Experts of a small language model.
Size: 10 layers, width 256.
Below are experts of layer 6 (counted from 0) of a mixture-of-experts language model. Rows are named router (the router's row for the expert) and show model dimensions 0-255. Each number is 200 + 20 x the weight over its row's rms, rounded and kept within 0 to 999.
Before each expert's rows: a language model's description of what the expert responds to; "raises" lists some tokens whose logits its average output raises strongly, later layers aside. This comes from a sample of Wikipedia text that the model never trained on.

# expert 12
What it handles: Initials with periods, ampersands, colons and mid-word pieces in German or Dutch names and citations, such as M., v., &, Schmitz A.-K.
raises: " |", " and", " M"
router,213,219,228,180,210,185,202,208,204,179,211,197,257,201,211,200,199,224,201,206,213,217,233,195,204,183,225,173,177,190,208,175,205,191,220,191,200,184,180,193,237,200,176,221,186,161,227,183,211,183,178,242,207,166,181,233,239,201,167,188,193,182,202,208,204,171,179,226,178,216,197,204,209,229,210,206,183,219,207,219,243,203,236,186,204,198,211,227,191,180,221,189,143,170,234,211,210,204,211,186,206,205,202,231,221,207,183,211,179,250,198,186,217,199,228,216,192,231,196,206,178,225,199,199,203,187,210,221,182,210,209,232,205,201,177,174,204,207,198,220,235,219,175,193,165,195,199,196,185,191,208,201,206,217,215,215,169,208,199,159,206,227,215,171,215,157,210,187,196,219,202,176,254,202,210,200,172,184,228,199,213,170,239,211,195,159,204,208,235,193,248,222,195,204,203,190,177,226,173,179,234,182,224,199,212,176,217,227,185,242,218,165,178,213,202,206,206,191,198,189,180,208,187,200,204,236,226,192,198,215,211,223,209,210,175,232,201,185,215,184,220,207,213,224,184,227,206,205,214,215,167,209,224,214,216,195

# expert 29
What it handles: Numerals in sports and statistics tables between pipes or semicolons, such as 16, 22, 0, 1–0, plus years and dates.
raises: " |", "\n", " (", "/", " and", ":"
router,207,214,222,163,227,190,175,218,201,200,179,193,227,223,218,209,200,217,224,234,214,205,192,173,211,168,225,206,166,204,203,185,204,202,230,199,206,200,236,182,234,236,188,214,222,186,213,201,178,235,207,206,179,187,172,193,199,194,171,180,196,195,218,200,211,202,182,218,197,224,182,193,216,196,174,213,216,228,223,208,262,191,216,203,194,179,221,211,199,211,204,187,151,176,245,194,193,167,201,189,187,205,182,235,210,164,163,230,199,205,217,169,173,193,187,217,175,200,222,199,178,238,171,210,202,184,194,219,210,181,190,210,161,207,200,193,199,231,237,196,259,197,203,199,185,197,204,222,216,179,191,197,187,197,210,218,155,203,190,165,175,206,234,204,237,159,178,171,183,181,199,173,223,233,237,192,180,204,240,193,205,221,213,209,213,185,216,240,227,216,218,213,199,211,234,187,196,216,211,187,219,202,184,206,200,188,170,217,204,240,215,187,214,171,198,168,184,210,196,200,201,205,192,178,201,227,213,195,183,208,204,213,201,188,202,215,243,193,225,201,194,208,205,196,194,215,218,194,194,203,158,228,204,212,230,162

# expert 30
What it handles: Leading hyphens of infobox and list lines, plus prefixes and table pipes, such as - No. of episodes, - Location, Sub(family), ex, pre.
raises: " S", " A", " B"
router,190,219,204,178,213,158,188,214,210,201,180,196,239,190,210,231,228,198,219,209,232,179,210,195,224,172,195,183,182,201,190,196,236,220,224,232,211,231,219,190,207,217,188,200,187,201,234,211,171,218,183,203,168,165,167,197,182,235,173,218,200,152,197,200,211,215,190,195,201,233,195,204,214,216,197,213,234,195,219,182,248,203,223,186,221,200,265,236,212,209,233,188,173,152,206,206,231,169,201,180,216,213,216,238,201,205,173,187,191,211,191,176,198,205,217,214,187,221,198,186,204,212,171,206,210,191,216,213,195,201,228,223,198,180,181,198,184,209,203,223,277,179,211,185,169,191,218,201,214,193,207,229,190,202,229,217,199,217,213,194,169,184,224,177,204,197,200,192,231,213,199,203,244,212,208,193,203,213,230,167,222,221,215,201,198,180,192,223,193,184,233,197,175,196,180,184,198,222,205,189,241,219,188,176,189,168,189,221,188,203,187,178,219,188,197,238,179,197,197,175,193,204,193,193,180,224,220,208,200,202,190,210,213,208,186,232,241,195,202,201,212,208,215,164,197,217,199,163,194,202,168,180,221,236,174,202

# expert 8
What it handles: Word-internal or ending fragments, often with s or z, in foreign names and words, such as Samos, Montez, Jurisdiction; also War.
raises: " |", "al", " and", " for", " in", "an"
router,180,202,211,219,224,194,163,204,184,176,217,180,229,205,192,201,235,201,235,203,212,225,217,182,202,189,173,179,212,211,213,176,208,193,226,160,203,172,199,197,241,181,189,196,213,197,192,177,154,194,198,219,202,159,164,188,235,207,206,189,197,200,220,191,232,220,190,210,205,208,197,224,206,181,199,213,195,194,211,197,253,200,216,194,228,179,188,237,211,179,232,157,158,184,219,206,222,194,218,221,195,196,211,216,211,194,184,224,194,225,193,172,167,189,227,216,180,230,184,201,190,218,189,226,192,192,218,257,205,170,238,206,204,191,196,165,190,205,207,223,247,203,159,212,196,164,199,205,200,203,216,216,183,196,227,209,198,208,205,161,176,207,212,164,218,174,186,203,180,201,194,200,210,217,234,216,198,176,231,175,188,199,216,196,181,177,232,239,210,208,223,199,170,195,204,200,207,225,204,179,197,161,199,193,200,176,183,246,207,212,250,189,205,212,197,237,230,217,172,172,192,224,186,187,192,200,214,193,204,197,179,213,207,190,198,256,204,202,183,230,214,205,229,185,192,215,215,185,204,201,194,190,234,226,210,205

# expert 31
What it handles: Middle pieces of names and titles split into chunks, in song, film, team or episode lists, such as Funny, Beavers, Bouncers.
raises: " and", "a", ",", "ed", "i", "an"
router,207,200,222,225,220,181,186,227,199,177,198,179,216,210,185,198,204,196,221,204,209,183,209,176,232,220,212,208,171,198,153,203,213,227,231,168,185,210,186,210,208,195,193,198,230,206,210,180,164,226,193,185,214,185,182,213,215,212,187,197,210,181,214,172,215,215,175,210,171,203,194,185,217,193,225,218,207,195,213,228,255,179,228,213,219,210,218,201,163,214,223,193,163,175,216,192,197,219,192,157,201,180,192,240,222,184,213,226,190,234,201,165,175,191,227,185,196,212,143,186,183,198,160,199,197,196,222,212,213,161,194,197,205,176,218,208,217,216,205,224,226,185,176,184,168,177,242,212,164,168,198,201,187,209,218,211,212,199,216,195,215,208,219,194,195,169,186,173,192,209,227,176,235,204,208,184,189,190,219,195,225,206,225,221,203,172,229,187,204,231,228,186,182,192,212,205,206,231,177,190,220,188,176,194,218,194,213,227,185,212,242,180,188,198,187,225,233,236,210,150,164,242,190,186,235,240,230,192,177,182,201,219,207,192,191,192,211,178,180,212,190,201,213,188,190,205,210,198,218,243,179,188,184,213,189,212

# expert 10
What it handles: The articles a, an, the, plus capital first letters starting titles or names, such as A in Dead Aim, E in Eyez.
raises: "z", " and", "-"
router,230,234,186,187,197,163,177,193,185,168,168,205,203,213,187,192,223,207,208,201,208,169,217,205,241,183,215,178,218,202,191,171,199,238,218,186,195,199,216,204,226,188,192,210,205,193,234,184,172,208,211,196,185,184,168,217,216,219,186,199,210,185,197,201,231,211,201,208,186,217,167,148,218,202,195,213,228,211,213,217,233,217,213,210,189,181,233,205,193,158,227,186,166,181,220,204,209,200,207,167,203,200,145,223,195,189,187,224,192,216,230,180,189,196,196,180,207,226,220,189,174,220,189,210,243,190,217,213,181,186,194,200,167,217,200,193,184,207,196,210,248,206,182,190,231,181,203,195,184,180,193,201,218,214,204,208,172,213,228,211,159,251,239,178,213,190,209,178,205,232,196,205,211,228,223,197,154,155,231,185,199,175,194,200,214,171,211,184,199,237,225,229,193,233,210,190,186,220,176,184,227,240,197,217,199,198,200,228,213,218,212,179,177,205,206,215,195,216,190,182,191,205,196,203,224,217,210,228,180,176,214,251,227,202,191,212,218,183,199,208,219,242,225,193,173,196,202,203,197,191,178,229,176,223,220,171

# expert 17
What it handles: Opening fragments of lowercase or capitalized words, common in French, Italian and German text, such as tra, comm, re, Bu(ilt), fa(its).
raises: "i", "it", "el", " |", "."
router,238,184,218,216,207,139,165,205,196,196,200,199,218,208,217,192,207,175,244,244,190,219,206,199,196,180,198,184,186,184,176,191,218,206,229,248,164,194,224,190,240,206,207,244,218,178,204,207,187,188,202,235,220,184,190,236,214,234,192,202,176,186,219,178,202,202,213,222,174,204,185,158,227,204,206,210,211,204,197,231,253,194,209,181,208,176,214,200,176,195,224,183,179,195,209,165,230,220,177,176,183,201,175,220,181,191,171,192,210,252,181,197,193,214,217,229,179,224,214,191,169,217,199,215,216,171,211,215,191,201,224,227,224,216,204,194,196,208,196,230,245,207,193,206,200,201,205,202,184,169,201,229,187,217,217,227,177,211,208,188,200,214,244,190,209,177,202,196,200,222,197,206,219,231,244,207,187,194,217,184,212,214,194,208,194,187,197,212,205,208,195,221,169,235,180,199,169,204,198,174,217,197,219,182,223,188,165,224,177,220,219,192,204,177,233,234,203,205,212,167,180,229,189,188,208,201,203,210,159,181,198,243,194,209,158,219,220,186,194,190,196,215,221,198,196,171,221,183,210,206,195,209,231,228,209,199

# expert 24
What it handles: Sentence-ending periods fused to words or years and the line breaks that follow, such as premiered in 2015., year., es., ia.
raises: "\n", " The", " In", " It", " On"
router,229,221,186,195,192,186,187,238,201,190,191,174,222,244,232,216,209,231,206,236,197,180,210,165,238,181,201,192,186,214,184,207,212,211,258,189,190,198,194,194,219,200,181,223,204,182,212,178,208,234,187,225,192,182,181,183,210,195,198,186,198,178,186,222,221,200,206,206,164,225,188,172,203,220,216,221,195,196,196,218,227,206,205,221,182,191,223,212,190,224,212,184,184,209,241,203,195,224,223,202,201,199,200,201,207,178,166,210,181,212,196,182,170,213,220,188,198,232,197,176,203,210,177,241,193,211,213,235,197,188,222,212,189,183,173,164,182,233,235,221,256,184,207,171,190,170,175,209,188,174,210,202,201,201,223,211,169,237,194,205,165,214,198,179,225,178,181,207,163,220,213,173,204,220,195,183,186,175,221,199,213,202,215,196,166,169,217,225,198,188,215,221,191,198,171,179,192,220,197,162,234,227,203,178,197,200,195,239,181,234,193,173,184,164,208,227,204,225,208,204,165,222,163,205,214,223,226,198,197,222,221,235,205,188,180,233,215,185,203,232,199,218,218,185,185,206,227,169,199,190,170,232,216,214,189,199

# expert 19
What it handles: Opening pieces of lowercase words split into tokens, such as gr in grants, al in alignment, dis, inter, sh, fl.
raises: " |", "a", "as", "is", "o", "p"
router,218,211,225,190,197,173,182,191,231,195,201,177,210,200,193,220,192,219,234,228,209,196,185,195,221,163,212,180,197,191,184,214,194,221,232,207,181,187,206,163,259,199,184,208,186,181,235,202,197,229,196,186,193,166,193,225,196,210,158,185,180,198,186,171,194,196,214,220,160,212,174,224,191,217,223,242,201,210,225,198,244,195,205,188,180,196,256,213,200,166,217,171,172,199,221,220,208,202,211,199,210,187,182,212,189,174,171,185,191,234,197,204,151,193,225,195,172,212,177,187,196,213,205,253,181,172,202,202,190,170,225,204,179,190,201,185,189,210,244,229,255,180,194,188,237,198,188,220,169,203,192,223,219,196,210,225,188,209,212,187,184,216,196,198,218,178,202,191,193,191,216,191,224,248,219,194,169,224,233,198,220,215,172,211,214,198,199,197,238,222,203,226,194,198,207,178,191,189,177,182,212,200,231,191,202,189,182,229,198,233,205,165,222,210,190,195,182,203,190,157,188,207,190,195,206,221,213,210,165,187,213,230,238,215,194,206,234,185,179,194,191,206,226,198,205,180,224,174,205,217,176,214,215,214,203,176

# expert 25
What it handles: Word-final suffixes, especially plural s, es, ers, ations, ities, ics, plus plural pronouns and nouns like they, those, members.
raises: " and", " of", " in", ";", " to", " on"
router,201,214,208,201,239,172,152,210,202,178,179,203,230,229,161,203,218,176,217,203,222,176,190,184,247,181,197,185,206,218,165,183,188,237,248,205,224,185,225,197,238,184,185,190,216,197,203,179,189,192,193,203,178,166,190,195,193,193,175,188,224,188,225,196,210,196,190,205,195,208,184,187,204,192,202,211,207,202,231,223,238,198,214,171,216,175,243,237,226,195,239,166,197,187,195,213,208,209,211,210,217,173,183,212,218,167,175,224,186,206,203,154,190,206,193,191,178,208,188,196,204,223,207,221,212,198,202,233,199,201,227,209,165,217,210,194,199,187,228,206,228,179,169,217,220,158,185,220,188,210,172,196,236,222,207,209,197,223,194,191,171,215,195,184,240,173,186,181,192,190,217,196,234,236,207,200,201,177,245,170,202,190,210,176,214,195,233,197,217,225,221,192,183,173,229,207,179,223,221,173,207,224,233,187,175,214,200,212,179,229,233,194,203,197,195,213,209,239,200,167,204,232,195,195,218,197,194,233,191,209,190,213,238,180,179,196,219,208,176,200,209,199,231,185,219,199,226,170,199,199,169,204,225,183,217,177

# expert 7
What it handles: The word and, and head nouns after the or a, such as genus, President, reign, group, member, and endings like -ation, -room.
raises: " in", " and", "."
router,220,194,199,182,211,160,196,213,208,183,202,199,230,224,217,208,222,226,218,210,214,186,183,193,213,189,211,194,215,206,189,193,214,212,243,212,198,180,191,211,242,194,179,209,217,207,215,191,198,203,205,201,206,192,170,214,192,196,168,193,193,182,206,199,191,167,178,192,182,221,181,211,224,220,209,179,216,199,183,237,235,188,213,179,220,211,232,200,181,203,229,165,216,195,213,202,240,190,222,195,227,177,173,241,193,176,175,210,201,217,203,169,195,195,192,200,160,202,186,203,191,229,207,187,217,173,228,221,194,170,198,198,193,217,167,244,188,196,213,205,200,192,164,231,161,186,222,189,211,166,190,222,197,189,225,223,166,209,207,173,235,217,205,147,245,196,183,205,235,222,206,180,199,240,207,193,182,203,230,159,193,185,220,227,217,199,195,224,200,186,191,217,205,182,203,205,217,224,187,193,230,242,196,196,194,194,206,215,159,221,235,203,206,196,212,191,187,222,201,128,152,241,172,191,187,205,207,222,195,221,233,225,244,194,187,188,195,166,188,209,217,206,211,197,178,184,192,185,202,192,194,221,215,211,187,183

# expert 13
What it handles: Line breaks and wiki heading markup such as ==, ===, s==, also==, closing section titles like Honours, Gallery, Statistics.
raises: "\n", " |", ")", "===", "\n ", "\n\n"
router,194,237,176,150,213,187,164,212,217,168,190,186,227,211,191,189,222,185,194,214,214,217,183,179,242,174,209,221,205,192,220,172,205,203,252,235,200,190,223,155,201,223,205,206,204,201,217,208,183,186,185,241,180,188,178,215,230,179,182,197,221,190,186,200,181,225,192,235,200,255,204,185,211,195,237,229,201,211,198,242,242,192,217,204,203,182,264,215,199,197,226,208,162,189,209,189,223,182,220,198,214,178,176,219,217,199,177,235,201,213,198,198,193,196,203,201,159,220,229,209,195,232,193,237,206,181,220,199,191,200,203,202,202,189,174,195,182,188,196,197,224,196,194,190,187,197,195,190,219,196,187,215,188,202,193,251,196,206,184,201,191,189,246,193,192,212,195,181,208,244,182,163,227,228,220,222,186,198,214,189,176,218,204,192,207,198,223,234,230,187,203,199,189,225,195,202,206,221,218,145,209,217,173,192,174,188,195,234,175,204,222,185,183,191,215,231,202,229,184,174,192,214,171,178,208,220,206,214,187,208,213,215,229,179,206,220,205,213,203,195,211,215,216,217,208,211,215,209,203,209,183,184,227,230,242,178

# expert 23
What it handles: Subject pronouns he, He, him starting clauses, closing parentheses like 3), and single vowels inside romanized names such as Ch-o-i.
raises: " |", " and", " in", " S"
router,204,204,202,193,202,188,206,193,187,192,199,187,228,247,203,208,216,201,260,218,207,190,189,171,207,196,199,187,216,237,193,184,237,189,222,248,199,196,219,190,254,227,212,209,228,201,212,195,172,210,200,211,208,170,192,196,220,176,179,192,228,187,221,198,236,192,180,205,177,242,194,188,218,214,210,216,225,230,216,216,237,226,206,191,222,209,205,219,208,190,198,179,145,199,203,191,205,200,209,205,184,187,173,229,188,193,160,221,186,226,197,198,163,192,208,221,228,230,212,204,173,217,210,211,199,204,218,202,206,187,184,206,218,193,219,178,203,174,188,217,210,207,188,164,155,196,204,182,214,181,174,192,196,230,243,203,177,206,201,183,199,219,221,207,218,180,205,178,207,220,222,180,248,222,228,187,154,196,239,203,193,205,217,185,217,185,210,233,201,217,238,225,166,242,193,179,184,206,192,177,234,196,198,192,201,186,174,215,187,230,249,191,193,187,198,234,204,202,182,175,195,218,164,200,216,211,212,194,186,178,185,233,197,185,185,190,236,208,189,191,213,210,207,212,169,207,211,182,176,189,173,237,217,228,209,185

# expert 9
What it handles: Opening syllables of personal and place names, often after a pipe or capital, such as Mar(io), Har, Tul(ane), Sab(an), W(imbledon).
raises: "u", " and", "es", "um", "i"
router,210,222,226,188,188,178,178,195,183,196,192,197,213,238,232,202,209,196,204,227,210,204,201,175,203,210,213,180,175,193,188,205,208,198,220,187,208,192,218,200,233,179,207,198,190,188,222,163,179,223,190,198,178,179,195,229,203,189,194,219,176,200,198,187,198,205,194,238,174,229,173,211,200,216,241,197,214,211,192,220,245,235,212,202,217,194,212,207,156,179,212,183,164,201,215,199,214,229,183,204,164,215,199,219,229,173,164,213,180,211,205,180,173,210,225,224,183,228,168,183,157,228,186,243,230,195,220,198,209,182,199,200,201,175,187,211,230,217,225,209,265,167,171,168,196,194,195,231,219,194,192,227,188,221,191,205,176,195,203,207,184,186,211,204,209,178,182,199,199,198,218,190,238,222,248,188,171,216,219,179,188,208,214,228,194,194,198,213,190,222,245,198,170,207,204,183,208,213,208,152,233,195,171,205,223,165,185,209,197,228,243,179,201,216,209,214,209,212,184,158,194,210,181,208,219,236,208,197,165,196,241,224,222,200,215,203,214,182,181,224,184,212,211,226,189,188,227,196,219,216,189,227,206,218,194,185

# expert 2
What it handles: Given names and surname or place-name pieces, such as John, William, -son, -ton, -ley, -ville, often in lists or tables.
raises: " and", " |", " in"
router,197,249,208,183,229,192,188,194,184,161,201,196,227,227,216,208,200,201,233,230,220,199,196,179,202,191,217,205,230,199,210,186,185,210,222,211,185,192,180,174,207,198,193,192,195,192,223,166,198,193,198,194,200,166,165,214,226,208,178,168,194,202,201,202,200,233,197,219,183,226,188,191,226,202,229,204,220,207,222,233,238,201,224,185,216,193,193,206,207,178,217,172,157,174,211,206,226,204,199,204,184,215,191,217,232,181,179,217,196,207,188,192,187,207,209,234,204,223,173,194,179,206,167,213,212,219,236,206,189,174,202,209,190,209,198,230,219,196,193,207,234,169,189,183,186,196,185,231,219,191,207,218,190,199,239,177,197,209,186,170,209,222,213,153,217,191,188,178,185,218,189,142,241,201,244,201,197,180,218,192,197,198,234,232,191,192,197,229,199,218,221,183,196,177,200,221,229,223,192,193,236,190,191,216,215,165,193,250,196,228,231,188,197,168,221,211,230,210,193,177,192,206,178,210,193,243,217,178,193,213,220,249,200,191,181,220,227,170,183,218,203,213,199,198,157,205,235,180,223,212,183,217,189,241,190,168

# expert 20
What it handles: Closing pieces of titles, names and foreign terms before a parenthesis, quote or pipe, such as DVD, !, -ensis, -idae, Stadium, (Italian.
raises: ",", ";", " and", "-", " in", " ("
router,203,205,199,190,218,181,184,190,190,167,205,187,221,224,207,194,200,205,236,212,252,215,186,181,220,209,194,204,231,179,197,174,202,232,241,236,208,183,208,177,237,210,185,216,197,192,222,197,196,186,192,181,223,151,189,229,228,215,173,196,193,170,225,234,187,182,183,225,219,229,140,170,210,216,206,198,220,202,209,236,236,218,217,183,202,175,232,213,182,182,232,189,169,177,228,174,215,170,216,184,205,191,195,228,202,205,202,214,209,235,208,179,196,201,218,188,154,211,208,175,166,230,192,188,224,167,211,227,206,183,181,215,225,212,199,195,199,203,186,207,212,190,190,218,175,190,209,191,195,157,215,187,205,197,202,211,185,225,171,178,197,230,228,152,222,200,206,206,185,210,198,191,231,207,222,212,172,182,210,178,190,201,218,222,217,184,210,214,206,218,216,187,190,217,198,183,204,231,198,181,225,193,195,184,193,180,180,228,205,238,209,168,179,193,199,232,206,195,203,169,177,205,165,190,178,207,227,184,185,186,190,257,218,172,148,198,207,189,194,203,220,208,192,201,182,219,221,185,202,196,163,206,209,208,215,186

# expert 27
What it handles: Numeric pieces, especially years in date ranges, statistics and measurements, plus taxonomy Kingdom: labels, such as (1658–17, 201, (62.
raises: "5", "1", "4", "2", "3", " to"
router,196,204,223,190,227,181,189,212,181,178,194,218,246,216,219,181,206,204,245,236,234,196,205,160,243,190,208,207,186,197,179,192,222,232,252,179,168,219,229,221,250,242,198,230,201,189,214,200,193,206,200,197,195,194,194,202,241,222,173,203,186,201,204,193,206,205,176,227,198,198,165,190,213,217,184,219,217,232,199,230,253,186,228,186,180,169,215,193,176,201,211,180,166,157,225,190,205,200,202,193,196,221,193,225,210,191,193,208,198,221,217,187,189,199,205,212,147,223,219,182,193,214,183,226,215,183,228,214,207,182,195,214,195,220,205,167,181,217,221,225,257,180,186,203,174,198,220,198,201,192,200,200,207,190,226,210,149,208,204,185,164,224,234,185,209,172,213,205,200,199,196,191,222,195,219,182,201,187,229,188,202,215,196,199,224,167,242,234,225,187,202,199,187,205,200,192,208,229,195,196,207,222,186,197,179,179,183,213,194,219,243,180,206,181,215,192,201,202,202,152,181,188,198,181,230,226,205,164,170,190,214,219,205,210,183,215,210,196,214,194,211,189,210,179,221,219,213,185,220,200,176,205,230,224,219,204

# expert 21
What it handles: Middle pieces of longer lowercase words before suffixes like -ed, -ing, -ation, such as resol(v)ed, ex(am)ines, or(nam)ents, discuss(ed).
raises: "a", " and", "o", " |", "u", "-"
router,211,211,183,201,229,164,186,217,189,206,199,211,198,187,215,173,206,201,243,213,217,172,184,199,227,186,225,194,177,215,180,183,215,207,223,176,188,212,228,188,229,190,191,229,232,213,216,214,192,201,187,196,197,187,170,230,191,183,176,197,197,167,183,195,211,182,191,193,173,212,171,179,208,195,241,191,196,202,190,213,263,216,213,209,184,166,230,206,198,222,220,163,213,201,215,204,214,202,210,193,226,184,182,236,215,185,182,217,215,182,207,197,193,209,174,198,182,207,181,156,189,222,180,231,229,195,194,181,220,168,187,206,221,213,218,176,188,223,247,225,255,197,167,209,209,169,208,204,190,186,151,193,220,223,210,231,159,197,194,201,198,229,233,191,207,172,205,189,192,190,200,180,204,207,202,193,172,174,237,199,215,219,171,188,211,211,188,197,238,222,217,173,196,173,186,207,202,203,210,134,212,204,218,232,213,193,176,206,176,213,219,194,223,205,221,227,214,202,200,165,172,208,182,170,192,209,226,223,190,209,227,210,243,215,181,203,193,199,212,254,178,217,229,194,217,191,208,194,204,216,196,206,205,222,218,186

# expert 11
What it handles: Single capital letters starting a name, acronym or word, often after a pipe, hyphen or "the", such as B(eloit), F(BI), C(DP).
raises: "it", "u", "I"
router,206,199,226,198,223,152,167,247,210,165,174,170,191,208,205,195,220,219,223,219,180,186,209,192,217,175,223,204,177,188,187,200,212,200,233,196,201,198,213,199,213,235,199,204,200,196,215,200,178,179,203,194,210,181,171,203,232,184,173,208,175,196,208,205,197,215,187,219,195,226,185,204,216,205,220,198,184,216,228,182,232,206,231,191,192,172,198,208,218,172,199,190,166,169,205,203,227,223,197,204,196,197,200,223,225,185,200,229,175,203,199,171,199,175,198,223,204,202,211,162,187,213,197,213,207,203,222,210,188,161,204,196,178,216,188,172,215,194,203,209,252,197,169,202,180,186,203,203,195,196,185,212,195,218,225,239,171,214,201,189,161,211,220,169,210,192,199,171,178,214,205,203,218,234,235,188,178,231,212,180,215,216,185,175,228,194,208,219,228,213,211,192,201,235,180,185,203,223,175,161,208,206,200,201,208,179,198,209,163,251,240,175,190,150,192,217,215,234,211,143,164,220,176,209,193,233,202,215,198,198,213,243,238,190,187,231,220,200,202,216,166,231,187,221,195,194,206,178,201,199,188,187,227,234,226,179

# expert 6
What it handles: Proper-name words and word pieces in sports tables and team or competition names, such as Promotion, Qualification, Olympic, Premier, Ligue.
raises: " and", " |", "-", " C", " in"
router,218,186,212,164,223,200,160,211,200,174,191,190,230,218,197,202,228,194,220,238,230,210,214,187,226,210,204,188,217,208,195,196,193,234,217,205,196,221,172,174,230,199,192,224,206,183,242,202,151,206,211,225,200,160,167,201,220,223,178,182,199,155,186,170,219,198,195,195,191,244,177,192,198,190,196,197,221,211,201,210,252,223,199,193,232,200,217,233,179,211,204,193,176,202,224,195,221,196,188,209,209,206,196,218,191,201,162,223,203,203,219,172,188,202,202,199,184,209,177,183,158,218,202,232,201,177,224,240,194,174,230,224,194,233,181,212,217,213,189,193,230,197,179,202,191,188,215,212,189,167,171,180,192,203,200,190,168,200,205,154,191,213,186,186,199,183,157,171,208,251,209,180,206,191,218,198,173,201,214,166,230,225,217,233,195,183,184,212,207,224,214,195,208,212,174,204,188,208,169,152,239,171,189,198,217,190,199,252,218,215,216,207,205,183,197,234,206,201,186,184,181,251,189,197,201,203,217,198,208,198,197,210,188,166,196,216,235,170,202,196,184,198,195,206,194,197,227,212,215,206,161,205,181,214,202,177

# expert 18
What it handles: Line breaks, pipes and dashes in tables and lists, plus directional particles starting compounds, such as up(loaded), down(stream), Back(ground), Died:.
raises: "-", "p", " to"
router,198,206,217,171,227,154,182,184,195,179,208,200,225,200,179,198,199,192,210,215,196,189,210,195,215,213,224,194,196,224,191,173,227,219,248,193,177,191,201,158,200,220,198,203,208,194,215,190,167,228,204,202,183,176,190,202,226,218,177,193,182,197,217,214,198,225,187,218,214,206,173,212,241,227,192,203,193,186,229,214,231,217,232,200,175,171,232,218,166,183,232,177,158,160,225,209,215,181,210,187,179,191,182,212,195,204,156,213,182,228,184,186,200,192,227,208,158,227,207,176,170,220,174,191,227,177,223,228,180,169,188,216,208,192,184,193,209,213,220,218,222,168,196,195,184,192,205,201,167,175,181,191,196,170,240,220,170,223,184,178,173,227,227,180,220,194,169,190,224,198,206,183,223,195,228,202,181,203,224,158,213,197,192,217,199,196,213,207,228,196,216,217,181,190,200,182,191,211,172,200,200,225,212,194,194,186,182,234,185,212,208,168,202,193,217,211,196,185,164,182,189,210,155,178,215,248,232,187,198,181,256,224,232,183,195,219,221,218,194,209,194,207,219,173,197,200,221,177,225,195,168,200,217,209,183,203